From a checkpoint of a small mixture-of-experts model trained on Wikipedia.
Size: 11 layers, 25.2M parameters.
Experts: 32 SwiGLU neurons an expert, 8 picks a token, a softmax router.
Training: 335M tokens, 10233 steps.
Below are experts of layer 2 (counted from 0) of a mixture-of-experts language model. Rows are named router (the router's row for the expert), down (a neuron's output weights, with its number) and show model dimensions 0-159. Each number is 128 + 32 x the weight over its row's rms, rounded and kept within 0 to 255.
After each expert's rows: "raises" lists some tokens whose logits its average output raises strongly, later layers aside. This comes from a sample of Wikipedia text that the model never trained on.

# expert 32
router [193 170  97  79 100 118  97 172 104 135 146  97 110  92 100 157 161 130 112 127  93 171 105  88 145  78 192 150  77 156 147 100 109 147 108 148 107 106 145 132 160  71 135 150 105  99 182 170 113  85 156  99 114  96 114 144 159 174 109 147  78 154 101 168  89 146 168 114 109 105 193  79 102 134 163 114 113 121 134 164 120  64 148  94  96 130  74 111 130 139 116 108 101 120 139  91 172 150 134  73 101  99 192 106 181 129 121 170 126 177  96 186 168 109 131 151 185 168  64 162 173 146 151 123  93 158 126 185 114 163 144 110 157 115 129 111  74  93  73 159  97 119 131 111 133  78 107 154 105 105  88 159 134  72 100 135 104  98 159 148]
down0 [140 136 127 124  52 111 125 196 126 110 189  99 111 168 170 144  83 166 153 122 110 122  95 119 111 141 152 137 183 125 136  52 106 127 133 165 133 192 130 104 129  97  84 142  69 146 114 104 126 218 133 155  83  93  96 117 145 128 142  79 139 150 108 148 194 119 111 114 132 115 116 151 156 152 149 107 143  98 162 174 191  75 106 111  86 176 158 128 103 148 169 116 116 191 101 102 171 145 155  92 129 194  86  83 120 113 114 101  88  98 170  99 108  89  62  98 127 150 128  94 116  89  97  64 102 157 135  61 142  98 111 175 144 165 129  84 129 111 101 146 152 142 168  65 152 136  97 138 137 130 149 161 128 111 137 172 161 112 141 157]
down1 [151 170 132 161 154 164  84 163 136 159 158 110 117 114 128  97 182 110 107 147 138 157 142 177 152 172 127 147 137 125 110 118 100 112  93 139 137 138 130 119 130 161 124 121 122 150  61 127  68 140 135 165  96 125 176 176  87 131  61 158 161 153 139 171  94 141 117 114 122 133 128 114 193 117 145 124 152 102 120 161 127 119 135 129 141 173 152 128 142  64  57  78  78 162 127  88 113 142 110  86  82 142 150 118 174  84  94 133 111 109 164 107 125 119  63  98 114 129 171 128 103 181  85  12 164 113 121 114 113 155 107 126 103 107 150 141  93 189  97 117  80  90 137 119 206  35  97 161 172 102 145 103 166  97 154 106  99  93 146 164]
down2 [150 125 130 175 182 103  95 136  87 102 110 143 114 131  62 174 167 125 112  74 124  89  75 115 123 109 101 174 119  89 125 143 120 159 135 203  69 170  87 115 122  59 123 148 124 107  74 121 114 160  91 186 135 166 177  76 157  97  98 156  88  66 151 148 155 123  99 114 164  67 180 159 123 138 104 157 177  67 102 110 138  89 166  89 123 105 171 142 110  99 125 148 172  66 174 104 155 119 144 123 135 117 164  74 154  97 100  88 143  72 121 119 152 127 181 145  80 188  84 120 114 103 177 144 152 115  86  84 120 125 106  80 138 163 156 150 134 135 105 149 115 127  96 123 176 140 134 121 157 141 132  94 118 134 138 120 117 191  88 148]
down3 [109 152 162 125 162 169 119 100 163 130 101  89 125 134 139 136 109 130 142 126 141  74 137 160  91 179  89  95 123 103 155 120 190 163 133 148  50 119 142  92 108 190 172  98 121 117 158 167  78 133  63 143 140 172 124 166 101 192  75 136 122 108 151  89 156 137 137 114 166 158  99 128 118 202 145 148 149 135 150  84 102 201 122 124 139 120 194 122 130 144 160  58 115 188 139 132  99 168 160 161 156 167  85 177 145 188  85 148 160 140 131  92 139 121 161 161  86 102 106 154 149 192  94  83 134 105 146  33 110 158 120 122 182  94 137 122 140 141 161 118 113 124 107 129 127 121 100 149 118 115 168  67 141 138 115 126  86  99 110  81]
down4 [ 63 158 175 118 121 118 116  95 117 144  93 163 159 158 112 103 146 100 137 134 133 117 113  89 165 136 130  94 146 107  98 104 140 115 142 152 169  67 126  87 172 132  69 175 152  84 121 150 152 194 173  66 153 162 175 177 114 172 136 163  69  95 119 159 141 100 167  77 128 137 138 118 140 167 173 115  81 175 135 146 178 105  92 168  84 162 124 123 162 184 137 168 145 107 161 124 227  89 120 110 173 127 132 118 102 144 139 132 121 104 121 142  91 173  91 118 181 133 127 152 107  89 136  80 124 138 114 159 150  79 119 130 105 118 133 169  81 122 180 165 118 161 100  50  85  87 109  83 146  98  75  97 164 132 110 140 121 147  81 158]
down5 [ 79 155 119 179 166  94 141 123  89 144 118 150 118 129 116  93  91 141 109 100 159 142 110 121  82 115 153 142 143  52 106 117 144  77 105  59  72 100 202 136 102 187 141  82 100 173 135 107 139 122 160  89 162 191 106 150 126 136 125 144 128  92 126 114 119  86 105 141 116 181 113 138 100 162 106 123 146 152 108  97  75 180  69 153 125 134 131 122  88 167 178  98 147 163 118 138 148 136 128 158 160 133 112  65 123  68 161 157 121 144  90 114 186  62 150 155 122  91 122  93 177  41 140 124  77 182 172 127 173 107 128 124 175 145  82 104 104 172 120 171 157 196 150 111 149 109 141 122 151 138 185 111 123 102 100 176 116 143 144 123]
raises: "1", "2", " times", "9", "0", "–"

# expert 105
router [187 167  94  88  83 102  77 174  99 146 173  94 115 111  99 138 154 122 120 111 104 158 141 116 156  87 168 156 102 143 158  70  91 152 107 170  99 126 160 153 175  95 134 154 110 119 149 155  99 101 164 139  86 107 103 158 166 189 147 160 102 155 129 150 133 126 156  90  86  81 172  78 101 115 157  92 125 126 158 180  97 107 107  75  89 129  89 120 149 147  97  71  93 153 176 103 178 156 179  88 103 132 163 127 153 113 102 158 129 155  81 170 139 116 154 142 186 156  87 143 172 151 175 116 135 103  98 143 127 155 145 104 190 136 145  99  74  76  89 179  96 152 121 117 173  76 130 162 104  83  99 166 136  86  91 120  76 113 152 172]
down0 [103 173 157 100 158 134 124 147 144 131 133 129 120 100  72 122 123 135 138 146 120 110 146 132  93 106  69 134  95 101 115 120 120 143 153 143 123  93  64 113 161  79 129 145 163 103 125 146 140 151 121 141 119 103 165  80  84 166  47 136 164 164 105 152 149 127 207  77 139  86 210 136 133 151 104  95  88 137 121 153 182 137 140 139 150 148  53 123 124 154  77  41 112  77 163  86 209  84 131 156 154  64 195 140 127  97 113 189  92 168 122 137 184  70  99 102 129 123 100 151 110 129 135 110 106 133 107 120 149  80 144 110 169 127 140 142 104 123 121 155 121 120  66 109  88 140 158 172 166 165  86 168 159 138 140 133 123  89 146 175]
down1 [153 127 131 166 157  87 168 196 144 126  49 126 138 100 145  86  93 139 105  69 116 112  63 148 146 137 124 165 185 164  95 159 134 157 100 133 175 143 105 119 113 113 106 126 122  50 101 154 190 142 102  91 114 122  91 136 103 107 199 109 130  78 119 138 126 131 191 148 159 107 110 107 129  75 125 130 143 104 169 155 106 112 152 169  87 122 106 162 142  85 116  82 139 180 177 123 172  77 199 145 110 116  64  96 148 189 107 136 154 148 122  65 143  93 139 163 149 205 133 105 141 121 141 127 107 131  99 169 155 143 170 130 149 119 169 131 124  57  94 163 181 116 134 131  70 148 154 141 129 134 104  56 113 106 116 140 118 109 121 144]
down2 [128  38 115  74 109 122  94 107 103 127 126 177 148 127 111 158 128 138 137 156 150  97 113 139 125 128  96  99 187 167 136 101 201 127 131 124 168 107 253 102 163  77 122 171 157 125 156 102 105 163 131 188  85 146 158 144  64 151 109 102 125 158 146  97 151 178 140  94 119 118 160 122 176 149  79 100 206  81 114  89 119 125 163 112 119 111 127 123 115 141 177 108 133 126 133 123 150 106 116  80  87 115 149  97 114 121 130 148 100  70 130 127  80  82 111 131 146 103 106 151 133 135 144 176  87 133 117  65 134  96 140 105 193  51  91 124  68 133 110  63 127 155 143 134 111 125 132 101 115 139 146 146 121 140 130 132 163  59 155  78]
down3 [164 145 168 126 155 175  93 113 100 108 131 176  56 138 144  95  91  70 208 164 125 178 109 146 134 129  98 144 141 141 150 112 167 119  92 114 105 109  74 131 104 139 141 147  90 121 187 127 116 137 123 136 109 101 110 153 166 113 132 172  63 116 127 119  91 121 128  83 175 134 117 161  78 123 114 141 134  76 147  84  72  80 178  40  91 130 194 120  65 101 101 115 100 106 155 140 150 186 133 125  86 118 144  82 138 106 123 129 126 138  66  91  79  76 116 126 109 108 122 155 182 145 133 150 131 134 131 165 160 148 114 108  96 132 155  84 173 100  62 114 141 105 142 138 117  86  76  96 139  70  99 190 127  84 124 122 164 180 123  96]
down4 [114 170 122 153 144 128 102  84 156 140 121 132 119 123 105 171  95  78 156 139 130 105 156 180 144 175 128 144 154 162 124 129 157 151  67  94 113 135 123 163 130 154  81 187 143 126 114 126  79 177 137 166 137  99 160 147  47 145 109 116 139 178 142 133 169 123 119 122 126 107  89 161 180 138  86 104  73  92 149 116 152 118 108 135 165 140  92  50  86 117  84  93  82 125  88 106  65 121 161 164 145 100 136 181 113 143 104 157 112 127  79 125 161 127 124 112 112  76 137 103  88 154 120  85 127  82 205 146  97 128 143 174 143  91 141 203 150  85 165 121  78 131 106  83 108  85  99 131  80 180 152 209  96 176 144 118 143 117 170  93]
down5 [138 100  89  88 162  94  89 100 135 157 151  82 114 141 141 101 152 116 123 157 129 164 137  82 124 131  77 165 108 119 122 134 179 170 117 131 134  46 121 159 121  95 134 200 122 111 117  94 137 195  82 139 138 108 147 181 161 147 185 166 138 120 136 120 108 138 136 122 139  80 120 120 127  93 125 124 169  79 130  94 156 149 131 114  90 139 131 123 159  20  72  87 111  88 115 146 116 178 166 100 175  79 128 142 133 165 133 116 175 167 131 153 165 149 169 164 173  88 124  92  52 137 150 115 138  83 141 125  97 210 196 111 169  96 135  60 103 131 155 132  98  93 122 132  77 119 159  90 147 126  71 106 145 112 153 146  94 142 100  98]
raises: "ović", "istry", "ć", "ić"

# expert 37
router [154 149  90  85  82 107  93 173 111 137 152  82 123 108  92 146 148  93 129 113  98 146 144 119 156  79 165 165 101 159 151  94 112 157 100 139 104 125 150 151 131 108 143 122  77 131 184 174 106  90 153 162  99 132  77 167 179 166 163 159 101 170 117 164 111 134 180  98  96 106 193  77  99 129 154  86 106 141 157 177  82 103 135  73  70 122  99 100 150 117  82  63  95 124 162  65 179 161 173  81  89 136 131 136 154 140 136 146 120 165 103 179 127 120 148 122 167 181  57 155 166 157 176 106 126 145 122 138 118 134 147 101 181 144 158 131  84  88  96 162 104 127  98  80 179  82 107 149 122 107 102 150 136  98  79 155  89 112 143 167]
down0 [146 143 125 153 181 157 118 127 138 111 121 107  92 121  86 154  84 120 148 150 106 177 157 135 160 136 113 149 128 156 119 177 105 109 157 111 112 124 174 170 118 160 128 138 115 136 172 138  82 113 188 174 126 152 166 122 137 141 145 115  77 130 128  83 147 129 155 129 171 155 126 108 117 121 160 126 185 140  80 120 150 102  38 152 138 132 104  97 101 134 153 104 199 185 115  97 120 175 163 118 167 169  80 203 119 119 116 150 108  82 119 216 151 107 125 173  79  86  74  82 149  83 143 111 137 167 120 153  50 103 104 137 128  70 168  81 138  96 117 122 121  89 104 106 120 128  95 124  97 148 187 125 122 172 120  93 158 130  28  92]
down1 [ 84 113 155 107 137 145 111 193 117 140  94 132 111 130 146 121 156 117  61 105 136 123 156 176 161 123 143  73 158 104 134  64 160  98 102 114 128 144 171 173 129  99 136 213 159 108 130 143 163  81 118 149 118 104 144 155 158 144 107 139  84 102 126  65 175 120 138 122 139 133  88 143 122 148 155 103 130 119 108  90 185 157 173 112 166 117 122 124 105 190  79 125 117 111 157 213 125 119 110 202 148 112 197 136 117 121 141 124 146 105 156  84 189 115 178  83 185 102 136 112 172 120 108 181 133  80  92 135 141  87 119 177  81 177 135 140 130  63 139 197 110 122 183 134 166 174 110 170 134 133  79 167 107 144 160  99 132 131 155 157]
down2 [ 30 155 116 132 102 154 120 148 147 167 151 127 152 165 134 165 143  94 115 126 168 131 130 141 136 107  90 101 158 134  93 176 174 113 159  54 116 106 121 115  98 160 113 100 159 148 196 106 184 185  72 114 109 141  77 104 117 122 141 129 165 135  50 106 102 147 139 103 126 156 167 146 105 149  75 133  97 128  87  45  64 174 163 173 124 101 208 149 114 133 142 127 122  98 103 152  89  93 192 104  95 152 104 154 143 158 168 134 197 131 170 145 143 160 161  84 137  66  94  80  66 167 141 147 140 143 126 128 121 106 114 154 137 141 140 127 153 168  99 138  91 129 118 129 154 138 118 130  99 102 147  96 113 188 121 143 183 171 120 148]
down3 [126 161 147  92  78 128  89 189 114 171 111 113 134 140 141 124 120 158  96  42 100 133  86  74 160 157 118 101 124  91 112 117 168 121 125 114 195 126  85 143 135 105 152 111 114  81 156 133 128 123  97 133 132 123 148  75 103 129  91  56 119 184 120 210 115 131  78 115 175 128 153 217 208 172 186  95 147  86 104 180 128 132 126 153 137 150 179 156 114 170 105 116 130 161 102 227 130 125 129 136  91 111 129 130 153 142 121 128 121 134 153 115 161 149 135 162  86  91 212 143 129 116 104 144 169 125 112 158 146 110  98 132  86 128 194 128  86  95  67 117 105 113 107 145 110 121 150 132 103 130 134 119 111 129 160 160 156  68 109  99]
down4 [151 193 157 134 171 163 188 192 139 114 136 122 136 169 113 146 112 143 149 125 134 134  58 132 108 149 137 166 151 137 117 146 107 129 191 150 120  79 150 175 137 136 129 181 105 151  98 183 137 115 152 146 134 149 139 162  99 147  87 140 142 129  97 142 101  98 128 116 126  97 111  62 158 175 142 112 107 144 127 135 103 109 132 101 166 143  99 145 148 162  67  40  84  86 142 181 177 174 136 172 184 139 144 149 190 119 134  73 122 134 116 118  96 124 101 137 140 172 113 105 113  34 155  80 116 135 137 160 102 158 133 125 152  88 131 115  73 141  31 101  92 119 166  91 158 125 148 145 141 112 121 125 158 124 209 122  46 119 148 124]
down5 [178 133 173 190 124  99 119 145 117 132  96 133 145 128  81 167 116  82  82 105 155 100 112 113  72 142 165 133 122 117  98  94 184 204 156  78  79  77 101 134 134 107 111 143 127 178 103 129 135 111 114 135 135 197 150  41 180 173 164 142 101 156 114  75 124  75 191 123 166  66 139  88  47 169  86 116 107 107  90 113  95 130 130  94 154 108 148 126 127 155 100 121 125 143 161 136  74 145  89 104 107 132 127  96 123 146 101 111  96 123 157 181 154 132  41 147 122 140 176 138 118 114 143 123  67 154 123 118 131 149 167 155 167 181  88 120 124 106 119 108 136 175 113 151 124 183 114 151  84 117 136 124 136  95 146 102 148 188 167 152]
raises: ").\n", ");\n", "olished", "eper", "aries", ").\n\n"

# expert 19
router [164 173 100  83 114 110  89 191  83 138 172 107 116 124  86 144 166  98 122  91  98 172 114 110 186  94 166 157 117 145 141  81 105 147  71 130 120 136 144 169 153 114 136 135  86 111 154 191  74  81 126 120  94 106  93 145 156 162 155 183  64 156 104 163 113 148 180 103 100 113 166 109 115 131 175 109 125 145 156 154  97  75  99  77 104 127 113 112  93 139  77  78 107 165 182  94 205 136 169  86 113 131 156 129 155 132 112 154 125 184  94 160 135 120 142 137 153 191  66 154 155 164 178 107 129 125 105 157 130 161 158  90 170 135 152 131  76  87 104 171  97 149 128 104 149  68 124 152 117  93 113 141 139 105  75 146  87  95 126 153]
down0 [180 160 170 160  85 104 119 137 136 138 137 165 122 150 112 141 127 145  99 147   8 105 165 164  80  72 151 120 147 145 142 137 109 136  94 167 107  99 150 139  85 110 171 170  86 121 169 103 157 124 151 151 133  71 127 109 131 177 131 175 129  88 189 166 106  75 110  91 124 103  88   0  85  92  80 126 134 136 134 145 127 160 119 115  64  99 126 136 173 156 153 132 131 124 154 132 104 103 132 104 101  50  94 204  77 128 161 152  97 111 108 185 163 116 134 113 186 146 163 157 136 169  95 116 133  91 161 123 133 133  97 114 169 145 119  91 110 110 126 149 110 136 106  87 155 145 147 128  82 106 111 143 147 126 139  93 113 122 116 162]
down1 [124 100 194  73 138 185 110 108 172 137 131 125 122 167 125 131 136  86 105 101 146 113  92  70 104 208 159 120  80 109 129 117 139  78  88 125 104 102 144 152  76  97 154 139 129 166  84 138 130 125 164  65  86 135 166 122  26 148  96 129 155 112 139 109 128 113 166 114 191 145 126 133 134 119 187 140  89 139 112 128 119  91 106 151 133 165 138 101 197 132 129  84  72 127 160 157 205 104  77 120 100 172 142 102 153 117  55 124 113 208 151 150 162 109 131 129 148 151  83 119 136 185 133 168 148 165 139 144 154  80 148 154 101 159 109 166 106 105 132 116  87 158 168 134 148 144 115 104 100 118 134  89 156 163  97 108 167 179 133  82]
down2 [139  56 118 101 104 139 127 166 101  92 122  50 107 127 136 152  72  84  97  85 133 123 121 162 112 111 152 128 146 162 116 127 143 109 114 171 155 137  95 111  68 149  85 146 182 155  92 138 120 167  72 122  86 159 111  87 158 106  83 167 160 199 149  95  54 107 138 152 107 137 107 146  47  95 111 162 125 131 168 108 207  45 128 126 167 158 159 139  95 140 123 187 115  87 129 130 146  89 108 162 141 124 132 118 189 117 152 135 109 143 155 147  90 126  74  52  84 155 146 154 119 107 133 107 123 109 111 123 166 141 117 147 145 114 148  97 152 176 146  63 141 149 172 112 153 127 186 117 133 168 117 141 155 150 179 160 141 130  70 123]
down3 [ 88  89 115 107 113  78 145  81 131 106  90 138 168  81 124 137 141 132  74 151 155 142 157 163  75 165 136 174 125 110 186 120 130  66 175 151 202 106 157 145 113 128 125 134 141 117 122  88 129  98 187 170 148  98 111 166 116 150 141 232  87 172 139 144 156  91 149 132 144 176 175 130 134 149 132 135 161 171 199 185 115 145 160 126 116  50 123 133 154 144 136 137 118  98 169 111  83  97 100  94 115 150 162 122 138 141 179 123  96 197 170  81 127 110 171 140 162  89 112 191 105  73 116  77 161 141  96 143 142 136 112 134 108  75 134 118  97 102 143 117 100 123  84 172 132 109 140 138  96 159 117 171 151  63 180 122 130 108 127 114]
down4 [110 136 117 181 147  72 135 187 120  97 138 134 138 131 114 214 110 105 145 130 122 100 143 120 169  85 131  56 226 101 144 101  95 114 103 135 128 149 131 188 137 102  86  61 101 124 123 103 125 113 138 148 108 142 160 155 146 164 166 191 145  80 109 185 128 101 155 165 131 169 172 152 186 111 180 198 116 141 121 130 132 112 129 147 117  83 161 158 154 144  99  82 134 124 161 100 110 175 130 151 116 146 111 114  71 108 173 142 100 125 114 122 150 113 103 114 142 180 127  51 120 200 160 153 104 143 134 130 131  83 150 175 184 193 113 168 175 136 175 125 126 115  91 127 124  52 117 172 127 118 177  97 122 154 103 138 114 109 117 130]
down5 [163  78 135 143 175 114 170 174  84 135  53  82  72 154 198 141 130  95 134  85 159 100 121 175 124 107 184 165 160 113 169  23 136 138 139 128 139 118 145  76 140  88 156 138 104 100 145 116  81 121 171 150 123  97 117 134  83 119 129 119 118 101 154 110 124  77 130 184 163 129  75 136 132 165 149 111 123 148 135  87 139 106 166  64 117  91 108  92 105 167 158 138 101 159 156 181  93  82 135  92 147 130 117  95 108 165 152 133 135  50 131 104 120  86  87 108 144 132 117 139  84  63  82 131 103 161 128 159 201 199  91 136 111 133 145 126 123 108 109 158 105 171 118 132 132 115 132 117  91 119 155 172 122 109 134 166  61 162 141 144]
raises: "rated", "weight", "airs"

# expert 103
router [183 161 103  80  74 118  99 176 100 125 148  89 107  91  95 153 144 117 104  84  75 171 111 104 170 103 151 165  94 176 125 108  76 160 110 146  87 134 127 175 156  99 157 160  97 114 161 171 102  65 162 114  97  96 106 143 174 170 148 187  99 167 116 196  91 107 154 108 106  65 167  72 133 156 162  83 130 129 136 166  92  90 110  47  95 159  70 126 130 130 101 113  98 122 174 104 152 155 156  99  82 130 159 132 145 139 103 175 130 177  95 149 101  93 161 147 191 158  79 146 156 152 151 115  89 117 127 161 120 123 134 104 193 137 130 108  98  79 106 165 110 159 114 110 142  83 126 148 109 108 110 141 137 102  98 131 118  99 162 175]
down0 [156 164 191  68 129 131 158 140 117 111  65 144 108 114 105 128 123  45 162 178 116 104 132 119 129 140 143  82  95 183  86 124 154 120  64  96 174 147 130  89 122 123 133 102 174 127 117 112 136 146 106 145  65 164 116 102  87 123 129  95 110 141 113 130 105 195 151 158 122 144 136  99  96  62 112 175 155 126  94 162 131 189 111 149 123 106 183 166  99  85 169 104  56 111 139 138 126 144 119  68 107  67 117  93  63 105  98  73 123 125  94  97  96  36 118  99 178 105  98  73 130 127 130 128 150 118 149  95 169  98 163 130 178  89  89  70  72 132 116 150  90 107 141  87 141 160 136 131 118 144 108 121 113 134 145 129 102 119  98 153]
down1 [120 146 107 134  85 169 153 136  46 193 127  98 174 147 128 113 108 129 109 161 109 139 134 179 145 111  90 139 147 118  90 187 163 143 155 160 103 183 194 122  86 155 134 106 153 124 129 133 104 172 119 153 145 133 139 124  90 130 154 128 107 168 122 173 107 150 194 115 161 155 134 158 120  49 159 142  94 116 191 155  97 134 190 113 108 146  44 112 115  77 108 105  88 160 122 133  89 136 188 126 109 156 158 120 177  81 103 138 130 154 138 133 134 154  95 107 121 147 202  98 166 166 152 183 163 147 139 150  71  72 104 125  65 109 170  75  94 126 108 134 123  94 125 125 144  84 135 163 120 156  83 142 142 155 177  94 148 158 148  73]
down2 [166  61  94 109 111 185  99  95 144 101  89 131 126 125  85 170 165 164 211 154 151 127 117 101 106 134 121 134 198 120 136  78 141 111 135 165 175  97  83 161 113 160 174 166 141 112 161 121 157 207 155 143 151 151 137  81 124 127 150 131  85  86 170 160  88 121  74 188 164  85 152 121 104 163 156  87 161 128 141 152 182 131 121 167  93  94 136  89  59 153 162 117 193 145 122  96  76 120 118 122 153  68 146 147 120 113 155 113  72 117 107 165 157 160 152 140 141 131 117 138  92 146 160 179 111 140 176  84 188 163 149 135 132 159 150 135 120 134 127 113 116 110 185 143 141 127 199 116 142  80 141  87 116 112 161 131 187 153 142 118]
down3 [ 82  75 107 144 136 113 202  86 173  86  78 138 134 133 175 113  92 108 177 153 126 198 150 107 138  87 113 160 102 128 135 145 108 122 118 141 170 159 174 146 147  94  69 161 146 111 124  95  84 144 133 127 116 107 173  98 153 164 109 129  88 127 117  76 157 193 182 135 173 153  81 157 118 124 111 109 147 101 163 166 137 144 183  79 192 142 141 100  60  60 124  98 149 103 128 184 153 113  82  93 146 101  93 165 129  86 151 183 177 111 133 144 168 129 200 167 143 177 167 121  99 130 128 132 162 100 156 152 104 153 150  89  74 162 121  94 135 155  90 118 150 132 140 108 115 118 113 131 112 147 118 194 144 110 122 164  72 122  91 159]
down4 [174  91 186 164  82 170 146 185 134  48  92 109 147 128 104 109 120 140 151 164 201 145 174 110  96 137  85 134 140 133 146 168 158 111 164 116 160 123 112 144 128  91 143  91 179  99  82 151 136 162 101 182 139 129 155 115  89  82 114 104  87 103 119 143 127  98  80 159 134  98  87 124 127 126 137 143  72 119  39 146 124  98  94 152 139 125 112  97 133 112 192 104 148  68 115 115 115 154  85 108 164 112 142 132 119 141 132 100 112  70  69 143 101 176 100  61 142  87 157 173 112 126 117 160 111 125 156 143 143 158 107  87 100 133 128 144 176 180  93 110 178  75 108 177 107 202 155 109 137 162  65 168 139 177 125 136 152 146 118 107]
down5 [133 185 153  80  79 131 128 136 167 170 121 120 122 116 138 124 139 168 133  78 119 168 132  82 136 160 189 160 122  89 140 117 129 128 172 165 101 157 151 131  96 143  76  70  99  74 171 150 160 165 118 181 164  83 134 192 178 100 171 166 137 109  83 111 119 156 129  69 118 124 113 150 123  62 191  94 132 112 123 118 143  76 135 120  90 116 187 106 153  81  88 142 135  97 152 128 159 125 119 129 118 168 136 144 161  77 142 122 166 117 148 147 109 179 124 149 109 123  92 114 170  84 160 108 118  96 134 159 101 155 166 130 125 113  44 140 198 141  95 115  99 137  48  59 128 148  97 151 137 128 153 117 157  42 137 112  91 144  91 137]
raises: "ably", "ions", "ares", "ović", "ains"

# expert 70
router [177 164 133  62  42  88  87 170  88 169 134  91 115 101  84 156 129 128 136  98  93 193  84 126 135 107 163 174 105 180 120 116  68 149 112 181 105  79 153 164 181  94 133 138  95 110 158 167  98  94 132 125  92 128 123 121 184 156 169 161 126 183 133 186 113 147 157  96 121  76 169  88  88 135 149 115 119 173 124 163 122 104 138  84 111 142  94 119 114  99 107 104  97 147 172  85 168 117 176 123  87 128 152 161 154 140 127 154 159 158  77 175  99  78 157 151 153 148  89 132 124 151 159 103 137 138  74 168 143 126 181  75 168 141 168 121 104  76  77 168 119 114 121 117 169  89 124 152 124 116 107 140 110  84 101 161 102  94 143 127]
down0 [149 115 127 131 161 115 135 125 135 146  81 220 127 123  83 161 105 121 131 110 141 130 178  84 113 149 163 147 195 145  64 104 137 120 110  59 138 178 116 125 108  72 103 145  71 122  77 138 154 110 133 107  85 146 115 153 101 156 125 188 150  88 135  81 129 115 138 168  99  61 111  95  85 123 146 202 101 106 218 129 131  49 107 138 121 106 159 134 135 110  89  88 178 107 115 123 169 121 127 142 106 143 195 133 150 135  61 121 123 181 158 137 136 137 121 125 132 121 136 103 163 189 178 195 137 127 133 163 156 115 130 122 103 123 156 152 143 117 105 177  92  90  97 131 143 157 162 170  85 102 130 144  83 172  61 143  89 148 123 132]
down1 [192 171 124  95  76 122 154 124 113 124  79 117 135 107 138 136 111 193 127  77 165 178 135 175 121 159  98 147  87 159  90  97 104 117  95 106 172  87 107 117 117 121  81 167 196 150  53  96 177 138 105 162  73 214 186 130 108 102 114 155 102 162  77 136 108  90 130 152 112  87 184 167 144 154 143 147 151 114 138 161 142 166 193 134 121 151 124 112 164  90  99 163  87  92  88 157 123 110  87 162  98 155 137 103 130 180 157 168 160 142 108 130  74 138 156  68  99  78 111 158 158 151  97 133 146  98 150 122 108 101  78 123 121 126 152  62 156 141 188 153 158 137 118 100 133 164 115 155 160 137 149 147 133 176 116 108 148 150 154 149]
down2 [ 83 170 151 101 178 146  99 164 154 125 123 191 133 139 147 115 190  95 147 169 123 111 123 130 118 125 121 153 161  73 137 132 145 132 155 106 158 144 104 124 147  87  92 100 160 103  84 167 120 181 101 104 137 159  69 153 144 135 181  72 156 137 144 145 131 144  80 144 163 127 157 161 159 109 121 114  10 142 155 128 198  79 193 118  68 149 139 100  82 143  64 129 115 165 137 144 118 143 115 130 141 116 153 171 154 139 134 115 199 139 165  95 197 101 114 129 126 135 174 112 117  96  91 116 184 131 132 164 114 168 112 124 155 131 103 142 140 182 174 134 174 100  63 187  88 161 167  98 136 121  94 153 163  76 140 100 138 144 148 145]
down3 [109 151  93 109 117 148 100 156 136 111 121 132 128 138  92 105 126 226 104 179 112  79 163 172 147 183  94 139 185 146  97 132 183 105 178 115 112  83 140  52 134 130 151 142 100  90 131 111 117 158  92 137 108 107 150 122 199 109 143 137 135 157 128 121 147 153  97 101  85 118  72 148 163 152 105 134  76 150 154 124  98 149  46 129 136 128 144 151  78 134 115 121 101 122  98 123 121 130 125 196 163 132  88 123 122  91 168  94 135 138 107 155 110  97 117 147 124 111 104  98 143 149 101 169 158  61 229 118 125 115 122 108 145 180 115 112 106 159 101 202 158 187 114 104 200 177  64  86 119  96 137 113 112 148 120 124 145 145  93 190]
down4 [222 156 113 169 146 132 192  79 152  91 113 155  98 100  83 142 145 114 133 148 171  75 144 156 131 103 100 167 136 166  95 119 119 169 101 136  96 121 135 120 145 127  86  95 171 120 134 117  74 126 110 104 140  83 121 132 119 149 109 157 124  99 143  97  69  95 115 159 154 104 151 104 166 151 116 208 173  72  76  94 116  92 123 136  76 127 149 178 177 152 176 171 134 137 147 106 123 140 132 142 198 105 169 139 129 161 160 184 121 176 128 128 125 121 111 100 138 176  81 170 109  66 112 113 123 127 128 121 109 218 142 150 131 152 100 203 121 136 107 156 139 135 146 140 129 157  32 107 183 167 139 121 146 131 125 171  90  86 143 117]
down5 [141 151 118 107 126 126  75 113 152  91 154 138 197 144 157 140  93 126  78 132  67  79 135  85 144  81 149 168 147  39 107 107  78 113  96 116 143 102 125 131 104  73 152 126  99  73 133 128 121 181 182 124 162 134 213  94 112 169 167 127  90 164 115 175  97 140 100 116 126 129 124 117  98 108 112 118 207 121 124 138 104 101 162 107 151 155 115 116 132  62 116 163  93 192 123 145  88 140 136 116  62 102  88  87  88 139  80 166  98 144 125 115 120 137 121 130  99  99 123 125 181 146 119 158 122 140 121 135  99  99 170  82  94 110 175 162  97 109 201 129 115 132 100 113 225  84 121 171 128 128 120  92 138 138  93 114  85 152  91 101]
raises: "ful", "other", "omet", "olic", "vious", " Phylum"